Weights of a small mixture-of-experts language model, trained from scratch on English Wikipedia: a sigmoid router, 2897 steps.
Below are experts of layer 3 (counted from 0) of a mixture-of-experts language model. Rows are named router (the router's row for the expert), gate (a neuron's input weights, with its number), up (a neuron's input weights, with its number) and show model dimensions 0-127. Each number is 128 + 32 x the weight over its row's rms, rounded and kept within 0 to 255. Numbers have three digits each.
After each expert's rows: "comes after" lists some tokens at least twice as common just before its tokens as in all text. This comes from a sample of Wikipedia text that the model never trained on. Tokens count by the router's weight.

# expert 9
router:150118136164138143114051136123087163062221120157159105147129177150083146166113134117172097145108132124154136121104110121183141095180052151212145120139104126135156108158130084107159133137137111133118157151152153106140087173118095099169145139091118115134113184174139123087132167132170101161087127108155046107107028124127065168136153157133099168118074118121103166097156117098110139127111
gate8:057115145153138164133112110173131166124142108101115148138196116048128076136136085155119097076079123097083140102155142143075170149134139120139108135136113124165184111143152120065217101155200168157097168114145158101164106105156139121083110166110163130107124114105069088107146177152131124123114108112076108127138093189117139153087091121128160165077133122146097172088130107174134205131171
up8:170130114150122155176144162144168102109129160139131067146158197109167131081151145130226122155099082105069107143161080098134168181090061157099159180144064113133155077116079116106124129146148126184142153160133130124180122137070147163133148085122094136121109138130156138177129103124158167123140149147163119146106145226151141119060098089120104142158151169060096135109159133136103122135132
gate9:097118100149103116099146160145079153111162110130137096124128126159076155122106091046120064125086100138103103099132146122109163207123184098088125144127146162111181171123078149164157066129080052189086176094098145087110111099143113129157128102071142109127145131108091103160133144117170146188139088071175076065158140143120106133122094161114103105100141109165121141128159170109142132150056
up9:070130134083140085162151130110131108175045063181142132139120081170130140103175111195072139087067167108088136131153081150134160137097196157118082106145127115143101099152179109139082086120090197148112118153115135125193129123142159147131141182150074144162100099119128184098119116092152119119158126099142143101138116096162136114174122134127129130114150109180160174102163094118112116113225
gate10:090071115072127135114121180119068128103144148132201096138121133110140061119104084183120150093130129130173129181099081170118165139139120080071155093130141146130180104173107146184183099106085138135123127137140154121119155135145117137112167092099114126175134175204139074101132215155114140141153108128102113129138102103091127102144123140163168135164132154100160170117109172233083112174136
up10:102057104173128112073120111140075138105104146121106176121147055059098110076178146124090160174133075131102082101182135109131118163130159166101151137103174135141117152099147102096110111136107147100132117154139135179094158111054117161148144189079173122164087074165101121115126076120176091082113146145148103164130170136136087118140169138118101105108154125114102164176061111110103171059125
gate11:143137102133138140215130113160074166133181143104169195141110119105100090105086114131117099132098126056096068165146156066205121165120066129107156141148116132164090102093104108133125170143123152175113156150164116160182131132158154114133167092078150066154152146147079118144156205116104129098103117130081150128090100146084149135151086161138106119118160047079155153122162144117137161153103
up11:103129098123102109091121145080109138107068148123121119141138133168121129097163131085100138127141081122093101097146080136157147118083155211129163121111128150126072119161094155057138121168143136106131106135119158109203100101178149163083121178061125197140064066133088114124160152147077163140097220155145126129141093144191077130114161169089174132132093135176128119132103126101122065152131
comes after: " the", " of", " in", " a", "'", " The"

# expert 5
router:185127137164111063134131136121074123072119120122127145143087144137146116119145149139113115095117093133153148145122119165115143152093104097078081155113081099121135134116166200124132149241084168062146122131112132114088139051100130094092084102159076111148192147097137139104148120103152142131129154182102134099127160105157140136198145177110140094143120162108159037149111144070113084092074
gate13:166101157160110106137131042119070135101110091166095106122194097135088127093079178115116116154172055044168064200107145120112099095084105165159118135170171100091117125126123156119152153144130118138105099136152152110074085088104136157147087094120117126100167088136100150078154122134111152097153127136114089110152114116173126089109202126099111154116116108114124151187145175135161063085109
up13:165103145112170167194130094129107103127117147099058174110106106126145152103169179142161129113098163151068131157156080137158160071124094066172129119153112147060126142206110159111155177117164155099125140190065147152106119106152095106114097107133108139146101156089031173111114163105089116066172147113153154097144148095175142189111150123111118147133114138122135128114124075178144163160133
gate14:157083121120184071111138105149074167131143099135113061124095142119123182106154124109060120089066151127080154140140088180125118153103093140055064131087163154113151171086090100144132126154104122146116123093121062096135079142100069141155170174148169130132128112126116184140074134146091096120152082121112167124120068134112139073110199150134100143119137120128144107111136147117092089101040
up14:126134167136150122117137086135190135134114093156123182144095077110137106086154138179127098090166140100120112150125112200157173084084173143130130064126136164193130153095191088164147125116129130144137052053042128103166154063179131128093083148124113148154140109142129148134100111155097125189116119109131124089107098099121104074127081136113139167149161133107165049122098146119161070140132
gate15:111117135126103121100197140140117140133173111141163085094094180165177111073084112121106120072164086124117101111136158158142108127061158142131108127157139089108110146173141129209114100098087139152110129106218106115142142170155129123107148126132108139135134149154158156068137143095165188123171189124176139116136160039142139116128109148164167159133131123070174098048152198113088086115121
up15:133124153081141118150167116127084107189079150110100082160169126155133090156121182123115146143136098048125098113105118140120152115155110159097147124157131155141129123181166132139217132125125096148092114117092183122191135077137113130141159113122089094131164148079068093148159151091108168140139063151145107122026164084122152121124109217100171151086123163120061166109103114129135132169157
gate16:095142199127136126114122134126133166158108094089150105154149179155208136087137129109129122205101132092129107081127136183091142132051098105085099169131175097148128143116127134160122150150111098099117115092103073153084117090135080085149106131177134129199138231130143133132133165122091131098134077145139075139136148102169110084100178135153139140177174145111128076150138129095139146092046
up16:146055070164182083148124114101181137138101141182129139098127110128136161151155081093106113142123076115191134182135158138155145138111129145149089120168079136191145151161077102111145120101117191159136112123145170127167126111121162108161179117133106088130166091091152179120148142080139157148124125094105189149073055148143148084179138118093147152140173159133168136057091170071123095083150
comes after: "\n", "-", ":", " \"", " by", "="

# expert 25
router:186085168167135182149121076123142136114086176134193083109119091084147104173152100107121129165107134159111130119124122149152103055123124135161152118114141160110083157083169082164119110092183095112117126100143166167185152108133119157127117156117108064181022157123111134127105172108177097115082128148116064182121164159127169116068118163125139152106186105094146113150130144166115158091101
gate7:188125160114073178142063073118126160087110143114137175135124146164097126141172112144088138083105167133095097142081130063107171153104146136159141108128202126164097100127132148169182095114116072112152141073168110123145138104178121110102092150196151133142145107124134132140088116105156064061122111171083082133153100133139228087114126139106135154128180144078166144102097133182123157143120
up7:131094132132141139101081145096173169157172145155146162081123099095092099099204106114145125077111099184113133170102124146146069135173099094094119176129140114106172110162104151122190071106153089197069133086089151114100171112177098152110112160129135102112104102160125213136119232092096133153139109098171095128163136120167147124166173135118139163117117171107170097144140118097133140091123
gate8:145101194097126162103117127118132050126069098106093127142136114100052157137121097113085150160122079078070128115108087145137121087066146139099139153115140137125112123113141090141151127099157090157156198145137155079195089099121099178086085136164140145208089171137092148140131092102145104161107183057098133097162155154163172068153136124130108160142131127117109111148108124096079118169074
up8:104087103122120173121145066114158120150175150122145136134155113113127137100157178143110142172123125125105098128106148095102194163101136130113143142176128118136114072127134084109132135110162120131069078173163184082136131077127105137198143126161225145057150130132179172083143139085124072134079104129062181104168106187165104140111193149122181092119138147132070149152101078100152129141133
gate9:114155154127126145103082118116049119123097085209176101142087089119128147114106125096139136124165129159140142084202140107151129118117091110136092180109176157124106156082124115139177095134124161124036146115131167093153131037124094105099201128151151110120120121114115130078084150125134124101140078167097069110118164081125156127086097122125141191075141122156091160071063142133102116165115
up9:067158144108093183174156089142120135118135109102166120143139100124185160153206121091148169126105161145075154085136139094116165149126155175126110135160100146134075129133144164151065113110136089224088124116106172187125128146043188142206094107134117090076146122121151168143137144128180160145109098082138103114140119155136173129141089168146113107119074144175141164142090148116081146150106
gate10:198131158084177145117120153146141097131120196114156133204161125151114144129114081080147130076131120106149190077105186170117167128097127125177134140176104079092136166169127091131109143133105153153058126128175156096141162116081120097115116109163140156178093139102122193125148188055139075130151144111145099122154142139090192156109135145123115172127137152123096057117148143166080079084124
up10:071133150169194138117138086082143171070147121061120127110102129128074147108126135075152146097095150092076118085175119116178161126111111184124211171106116183149141126162153117148125119095121200069090144109092110158172070127136166117167092139172106153137128128103124144125084099105110135152095085151123122160138107111142137129128132090160179151105145204067127181160108142077122135073135
comes after: "1", "0", "2", "9", "8", "3"

# expert 19
router:129153169153123094124119093100130115110142136105109123115114119094146118132110131168078131152152107145110130133076106134136211125086101118145116126145102114126122061116177126178118111090103123122104078121214137121132139085138171102136141172099124160088135071114130153124149093109178097111104089239141171141175120113131128113117152078109186175048225115147061090147151117157149162149078
gate7:169104127109118053134168096180150103157180172140214124146103107102103169125109150087145125147109150111100130137103084167208165169136052126141120159151162117158136106095153150102095120130151112090097139132186122095141120139106110082071111169159118146131098130082092133136111119184141133169098090170069169152182117116146134092101135164101180169091171089143147129167106203141175136098133
up7:128158156155135122129078140159170123122146124084169162145122152177094093136174104154087128101143164177093144177086132132120038107133058072126165093097155087154132168078108124164197171217146123116140173071112094163113151107197109146158085116091135196174142137155100123144198141156081118126102102098167146099107112122108152137170126096089130145173120132150133115168113121136128125114149
gate8:134090140118164116124084162096050105175144125123112113153124113093134112067132136115086101135112149083024108089137174100119130143129144099184065133180174035125140140106095197162135124100108181116140171156134184082170114110084156088145180159116119184127105083104181179149123123099091149120108157106166141143161157115123142166103104119135143158142090131072136146116106175159119119136134
up8:198098157142125128146083110135156131177124139158105152143141142107123109157131202130117140087092140121100129151140090155159119116128150134143036144135158097065149101177122124056141131073171199146133168138082113108139132147099122179103101160145127176148179212144188192076150174149121128158088168122099115101135148118129155142130076130170029103087118125118115080129148149128110111128135
gate9:132122066094114092192095127154128091131143105131107151062145077140115096146093165137118159121078134121103111172089145083128153142122144208202127185127163155120149118160110137109146109110143114086061134082182152047151141094138076122097166140185111114105183168176081172119137170112132118095144140129185097127156123103172124090135159123093124173083123114217143112119113140113109170141131
up9:151149100146108146172163099138098215101163191059140072172154180139092164132141132052098140113110126128090130125086149082073061119115120115104062136149190097138132134115145134120121113109141124160134134154150135128162130137095136134136145146086150099085054103114097148155128117115140168135127119172136090105111092087182088123087021168099092158134112168120177078110144096115116149100115
gate10:155099159148166164144116131114062111106129133123137091150176114088139143162116112129119134092083088142077142157160115092122168150098135141139082129122137143152142105134132101176114126154165125076093127153102164115221134131128098117157141097121149150149140168154111162092072108176132172159134076089171200147082151055116213130137094097100178162098206157079099144136144183147182135168097
up10:134086147122103104123138095123155070154128091099115166169135166116135129093159124099121088059164087116100174144119159089144110137087105115075130070149094181092150141144199130122162139167151134114182136110112182158160120141066156115162056127070106108140136166110161091067120169113186138097178137100122075209138144149105163094107106137081111153158131106112138126129211106135141083104150
comes after: "\n", ")", "==", " =", " ==", "==="

# expert 3
router:147091089133199155123121172148147099158104152194160111131164113125202143132151079117131100120101147123114087140116071127102095100086146154157187173113157151111154135200140128137157151148090083110153114128123079109167141161152143081140162176144128214132152125154141103162097183141099164161186121121076081127130210166123167089149130097180118095127141164134079116107063130095152159118144
gate5:141143114148097143064187143123110096172115124127151122129136113107109110131186069114118141165135140074130055127084078098080151126151162194096158134099151118137181124138122125150141193138130090106094117106137167073173124169175110081091090126129097184177081127147163153172146174154138130101153181118062141095139170154168146123159152107168126055123146136116202105119139115079101165174149
up5:166144110134095174134047112074184113152168105127094158114158119183107058180137070131145118115174135105169110175086129163137135124122152179146139160076052125191134128121130138104117139145086146140152162156134139091138168133152156165111165123173104141100171130091134176177119123126158063169177152104107129105085126152140170078053165143134093110195143079142159125091111125136081109138122
gate6:105101095097098140119146197148131090120139099154107159089184105084112148119154100110095101120154102138087140125140162168141140125139142152161110147136101137126155169090146157143112156089152100099164147174130116096210084149157129121047103138138161130150078161140116180132102177087150087145166117116091147140109192104108111152096090033149138068180137140150096086085111155168139222110084
up6:129127134182162098137182092076178103120150090106154135139077150042118149094104143124117113154111145112042171082148165143169127126120118130100090118149145143121177094100133123124093130154128161134056155135135100182096183106118175145054101154142124110192097098098158176162105067136176098145104135063171151131081075125145158115106117142124135164128090177089139102101063123122153153148133
gate7:147053150065068168167096121095150128154100113085105101107101146061043125116149077167111178131062126128106123056095151074107095162108124134130121134189131098107163102148134134147165131122143107118101116124171148122142104198123128127114119129142158130141156135189174066156109143109165119121108171126078099094156153135117152187171109068121099075162153071092133135144134165109102177123151
up7:063133052197138111172177048114157135126110155118116163146120122100099153123122134165140098138158125103138157105147104081159172046124177096131078119084150090058110118150151110120077133085164132141142134072099071121138164141183121110079158109133145213171144134103130127166121122113172121170107151100122176114110172134147173142127184059110173123123140157106136119142173168147147140145135
gate8:126120102147157142118103105154135189136083137120148133126090140160133168094136095068123111116127118103075123066138084154144108157092177089104122143120162137106166121123142136154140131136147101104123089157154069202148079159173140049084132100152116171232108123180154111163053147101120119162142109104080118120089165126136153104106151102216152123211114132129120149129155183125156175129103
up8:130136120175127102132101194147066082161145144175077146128099097134182152105118153154098128168097130144104184059150117171122123054122102122137037151210172129152118147136106118091102084083179155181146132175162110188137086105199129166092122139110115062126092128157155175124116101120149139129172156103138143117113157105156109140162156075112133095121118125119108159103166144129092162119086
comes after: " ", "1", "9", "–", "|", " September"

# expert 0
router:092109148191108125149168068135161163137096097109141173112067033163140093108162082173135040110156131158153107143121160146191128116156173147134171121137133139120109111146090153061093123122127086164140156124123092106116105115069104201159195116127128157116114126157131141145167144141172120116155117155117044145096119170130134120107142162141160197101133118120105190076086128135122087127121
gate8:095133115079133114102135149157134128124106128087179090136074083156141129143162123047108119074164180140099111111147121096151123131159106145152200186097143115158103153092078130124131128157071064094117139175125083097157066152113127151071172202144118089119110175160086124140107155148128105140122127113145160088108126153122103137088158128115197169118165086100141227156112173157124100098163
up8:105107118099116106080092100121141117093136106104094119134125136125080148082119207143131167127118156068140079141146188137135176148163133131154152105137137165111142115076070102113114140079125060122118087092134096089101111136197129110189106147137116142180119116157066123116179125134081157179079133149132111212157117132170099108168198116166150190125132151105114176128188141149102131053136
gate9:190111198091114110094157092174108152105113089117188094162096066107159129168148125088155106120128113158072097122124123123202122181180128117143089128166128159115091178091089135103089080134155077121124124122143095106168096158132134128128200109153128085123072160108112179133094120065167154181159115158133130145163092145142168150077087114161159145099150114090176118094147170134145122072165
up9:101161117112124111152109123182122139136066138156136088142181175110148089124090076134143126158067147089113127124153139221078188147141137120104190129135086135106148144083149194166131176123096104123157117122146094123117156154106106121193179177099110088145105138092140097107109139077101116091149096098151079167103131119112095098175049087172111069116081125109076149086127136092143128183136
gate10:131073082153081180149113125139124158122169115155105166121129046130132097100129160112111114116092172114099146168119160171116089158129086149125130173194079121084113123140157186130135110199150105166158133172162124145123102091106187109119175134119178140110137169157150045107107138164142086106133121130085114118138088162206085116076092129180123145174101092130104122093128110092186083174146
up10:139116130090103126138139141145110131160155101083083141118107215144180186139084099096099082120091086126094085126156116176095105122141116055127169109082167130188143166178121149165164163142098161168103148102178187203113109167132079108132046150161126104074111154078147142096132088160097121141114079135106081147142149103152141144099116120183075151151104157124127138113103127102146094110169
gate11:126100115198137132143112152183117149126142084063130126182148092124071150173160114066112135142126156148073142112192148154125116116142157147180172155133150152112069173133091116109119100169087079137188160125131099146127166137083131148115200072144151134247124166192119134139089120129120099096103126087127126111128058128113105148168139152136134194193135140127111155117127128124140167130098
up11:159180171118142176180086106138166146137161128145166140107084153159123159092096116131129113181095150132138101123134107047128120177108121138112117106116119084125154139127114174090142163120193152152156120135131124142143164141109154125182130108138121094141139135072138150163151047113188120162146107155048148219167133085202219142139149148113119129091121129082165143121157175081175100103155
comes after: " ", "1", "2", "0", "9", "–"

# expert 11
router:125092105139127113104122182135161186109081103104179163087103101169116150126134068123115114085124130119159161135097121154125156095129146177149128144132186134130198078126146173155138137147123132145175128133112141162090153103140114060060187069136089134137116089120144147216206162110093069151100119138111103184098208114174149109125128104140123081073082126095114097087159142137128158103143
gate5:101153128084078091156172080152153106152103101105119149122190131092094133132122135086129115078094113094070120152095159143171173124131148161129124177172163133186191105126132123085159149109104155126107145129157105134083139117158095098115113067091122128129096149141059122174113083103091121121099076080113055114139167067149121169079199103121102159148107145098120076079179137127163158067143
up5:133133166137134172100147052113113096159058158125186160109132121129081096120084132141081112161112145167077087157140170116188151106145175112147128080148111151115098094102123133150097097145103126169139179129083181203139146117138112097055127116123133109133166148179140062053187174190097123092081139158154115138159125127132091141143149089143115142100115128150159143142146093089142066083163
gate6:162137171164101188105073126129106178171043091142217155144141115108102138124113091091126171130098096117156101151098175136081158093195033171076121126139165089154082119101124164129132105164077153119196145127100146122113109105089159062095155086135106120174108125123091119142155144128096113152117164125146086173096144153157105143083121099124084101170173113142106114153123118110160148128127
up6:143111200084169131074131140142143092178114059161109096169148095096093153157134122097083095141156118166131137112167107149118117088102129136103143155153162157068167130204092097099118137182117115109189140163147159172173102139095114131111092162101169119177138111106103133176137167110125080151110084146132172097099100147145155139156196135190163125103070120148064106143173112095123160179173
gate7:163149109148111142126125123096127193138090079116187105162165104095146129100138156108122112086131140113190137161139156156114167155142067188097140145161138093106094168121121134096112140133076130124165117104163158117045093083186111125046147149061118141156104095162068130140143170137094144132095122099089190187087208117152107147129163108161090137131136135123129078079121147141134166076172
up7:068064136195099092159087112165094126063112112195162076164143089129130188102075173149181169111111095113157116128148118121148132092178110146089148112125102166112137111148104162104103117150066155096178128087104164165086079127148181103126181128142129138122093144110141090160047117113116129167113109164149108155117121182120125173158092127147182119074188123114086167130091125124128145153147
gate8:100129146153127142084157149124160170118154099161153122083168169140091114060148149083090127091148123035142133143092121133194099110096188119096124119151150125081146072124147175176179155132086084177104178117121094123097150108097114104097136106095100124112126183193118101161103130065143117153077111112118114144157113101137148113101136054146114140141144109111069065098114128207100091090141
up8:141083156087140079142178092109111085146157108213148103116126118105154153149147115112124134131136192120130178076112140178120174170175162069067124157123135115123175091139180151103140096125140078105103153166111160143125116141140095171099097095136126119128167213188143112151172096096116157140123149123087166189121093123104076076174147102159156081197160102137166174139147143127151085119150
comes after: " ", "1", "2", " (", "9", "–"

# expert 10
router:111157094138142113182099128097087122098143126126115138130128126118118113117140106068118132127093076108112070134143128176132146166094044089123101070094121092124150113114132157165148108212104172120126156164118115152119160158129097047075082101125154085153161140097127137124184078129145136242095142162104133088136120125102124141197136166125157096106120141062175071145105100095126081103098
gate13:132115121113142126167082147114138129125142084129147166139180144163165130090074128070145179070190150103117152108125174096113112125061109154146186148162135119114128113165066133135160075123078174049136093074127178125170086150139137167107136142129187108192173123114157121163111114143190149195143174122118123145085177120094126108143129137151096156145134089061075158113108144139134114183156
up13:102079126109120215066109073143068183150116195127120121077104179144123119156107143128082101138136152115171134123107111076125122131110177148149146106139107154127148144083154115111094155130090170138143137165136050056136096118124144143114138196113067117127147149094088125134150222145142094120190096163150165101107166074116157160111136129123171105115085131110146184141068144124115140147170
gate14:141154095144168078111069192139098158141134110153117143139151094128153169074152098060164168176134119080084128199105115181076144142173129135103160129162154133133142122142089141168136100133156117067062164104149136150118116097149135044117131121094170120163123128125133123190106065092123128160099127140075170104109116137179122057132150129115099160090158161093163129085145186109172151096097
up14:156135163120104169131159164143185158151120139115093168157060109144077152145112141175127173128138084215138157109187119151159134135117142155160127127071098171119084111186113109122173124143107146170151124115149162139191161185150145122130105097123099153101135085126132115144222166181145129113097100139126126197124087154081107109107102125141147185197182173139119064123107171148096108120153
gate15:148139146127144056123142133138118162130123121095088158148153145169155228077137135119137084154111090147121090133167096181113152141132128156129138153099199094165102095132095154112120086149112205113079139120130127160152098134067092111097151146187179156161144113161141148084136188118160123090137098186117105137138077144115152139106131144118119161094173094057150065091191158091167127179100
up15:091109169118125112095060126146146170207115087140087160148150138129080169182147154128107146186075135150075147143149127193066169122031082147114130167122158122076200133132172105148138082073137127175154095127106140147179126104110110141105098162136075157112164163175133076131148134155111178095123117091126118122122102106159121134135074101119114098103098123120101140143110138168122063169128
gate16:169151133125177131101125133162139136128153050078187102119096116172168104106168114112142127147136188153147120101149174206095128171068117105104117135096189114155114156173157147131169133125122119156122157125073087140129082139156138075117106062106171116124102145173136206127089139084157108137108135110082141106164115142124111069139127131173116150154194156058200086086149120127092119157160
up16:102120118161101101145175164083114123133122127131090105137160110149076125115175147074085147060054075125131128114185144102131111148116098136087184150120132152131154120158125115094151208141132180168100156099147151106123141089170143068087131137018174138095100064172163102081098159127100131153110070127188171121103081138122083104109155138135100156103102158159130139169132130148167118129142
comes after: " the", "-", " and", ":", " a", " ("

# expert 17
router:196078149120146183120126093153173121148079103185199129094080094136106145152140107157111115152094122155104139106128149122131090093107188149169172080091151185125087168160154105138105146091148083165118114090164107117132133110093132149146169154135104132165089134160150147166160168143133156150134167152062073134060200137155163098075124137164130208125151146098162085111088119132169159109148
gate11:111118197143110125130111127130137103151116119113131176121096133166133163153079117117154155088066138124101140139171112160097153137149186237108143144137161104159105239168158184150101108127157137130069083113115141130120103103119116147113130135184129176166125161153135079120151169177103119172109127180107062168065114162123152139167055137146113135168128087110122154127147155155076165099113
up11:115126143154089068165109149108136096145150091126078093110117094096096136129126072105161098123189094117105080106181118150159132186152084140174154102095158146105173109120142195138094110127110124135139154188137108084083119127125149118088058180138040144155131089120147074079116120209142075108084150102158122145142127109093144114138151128190062119145139122167120081174096128109109168095112
gate12:142088087161120168135096067132051103168125147154144092129148078122128055090104114169133161130124125119096103111107192121134160128089131169057153182139116123094099154087135094118139161144133067105129130106165103107102153105065101197110102079121148166129090136136135125144137190176134130190168159128112121100107097155125104111034119155126139171089141115150102119124101145172051126079150
up12:085123151106053136146107097129106133073146184147166142152104140162092155108107178116116047153150148133083030141147140136183151090115057049171039086091140150175134055160115147143171151148158164130151135097123155123116122121135172114156127113165125113159128145150122150109150111122114117140094134174105196142107156130104140151100118062137138106099135124125154142188095108161135166102143
gate13:130114132162119162125102131181121112090119139166191151145090082129115126142185139113152116151090121165093118142177121100130145117125121153116147164114109122166107131109148115138114096135112038137115144133160119149152055095126076109060130120157069072137189180114188154118128120156136102160120139100085112182151146169143120134138155060191133121089152104213157147080137108132125220202123
up13:113125141141111132109131119162111146043116180099128142153114107148132125130092126055185122107142143144108052175080099165119113111134104193160132126150102113097100083111107156127143104130126109097148044114108120149133129099143142138159105083170092121165186130164228137065135183191090185094131143113105147165180115131168111186132139131121121076080138135145079101148124072135089099099124
gate14:113072123071101147121105096163158103131129119131092136137156147130088129122153082162093118088102061132121113148165138129151099142123074140106122067127154144144113127127133120101176155181158085150074131158131133134165014104076092149148084113157099175089115178172120150184125097118064111160175072148160140129092178106168078125141131143184167133145181073113142085127132129119166084161108
up14:114170091099113180128153162128195097183105117057159143086143157105180133128153139157170107076096147097159171175102140133105108144157141158127124088146145149130151167069152158087169115185136192141118129111180085193115138119142164160094188142134163081059130116101077087153097052121146113128109149075140153110114111167130106076185167131143128108118086166131125108113189144127136126134105
comes after: " ", "1", "2", "0", "9", "8"

# expert 13
router:124162129146136113155165121149173153101092122143111147111083107156109158112140066168072113066103107127131081121065092091109169120112162085196112166177151135158141102109135110146107156082108157159142104116164149106119112058086125079150163133135081179116147060117158138171203143134123177099091090185153155137140131121154133086170126076175173082135156164151071147156132125162195129129140
gate22:165095104121121143140135190152226070131092119121135111174118103095114112095169074121149059131146076132155082144093155098159103103158162146136138186184118061179140077164126153156151136172122136083164178159095160095152109095164136099150149171121114165144131142125079132083088143124119105098125163104165123128127148151150149133118114121201167071065162145130143100206160130110142118115102
up22:136110156085116162151188165150132121101107101144150068068095092120070078154138118088182101146101156155125115087110162119150068171191129075133067131126189117067146080118139107108086113102139102159137111122136149109159079147153117110078159111143097096176126140109120139124187062112155179166108146147078110117150146107107121089131118108139148172128121144113089131087107082142213198154155
gate23:101085057164083148128142129150212112159153093127161127152102093140077088097115103121091194097121139137133057100088110123125104090060122060154105112143154121178172148157131163163111106120118160181060120168158152077189156119151133140122146163138127175153151159134124102113069189125152150104157088119135101116143116083188144150170108123172128168109129109191122120091126158161170116146124
up23:117104077146091130120077043143085161141107144161122155098118128157117129107153120143095150131135131128108164114175149077107131102199150164127160156122132113117084154151096064190106121118110135130146130125123102143166118120155171113078107112107075053133093164111113132112116132177225152102035156067186120142135191115132146170135126186162150121144195147095168163123162114152141158120142
gate24:128121108144146101118144175156188100100111100083125114100185099117139120175085074140165156098171144130077128087082106111163147098127127123162167112115146138143129104103106149156137130175150152114129092215142120135090089106162092071117100160146089071181137070147122153122174145131078115181121181118137088070120107103132105107136134054158147155120136066153119119059082191176118185151127
up24:116118151069094108181140177127111091141110154103198116118133098129101101143117096164102122130158156089188111126106128115144118126122104096114125205156138110152062087145171121110081145082103160157141140121197125079176189164166064115214109173128115165156146173154090098072093155135166125149142121145086133125122163131117111100081117166089148128157072116147095190144103091114122113125196
gate25:095115155141172156123113074136107131147138142187127157112075072135111074102199121143051121079093120151103148140137124132060150128111163145131125157152163149159136207069140134084094136148122152117097146161149133142151091090085167129091231144132113088171142196139124153094129158114084146152159105106139103114141124115138133082102172100155222099115097128130109173111171149138119149181105
up25:149148096123152176121128091121157148227144157118066170150170132101152115136113097124117085136114071091117133138080152122079099112083147139096141151122164136113167107134079143160141181121101166107189140128098127121118155102144144114173066180152121197104130169150098068167207155108129159066164115127087116143117097184146106112184076140106062116144096108154117118147096161108165152079117
comes after: " ", "2", " (", " he", " who", " University"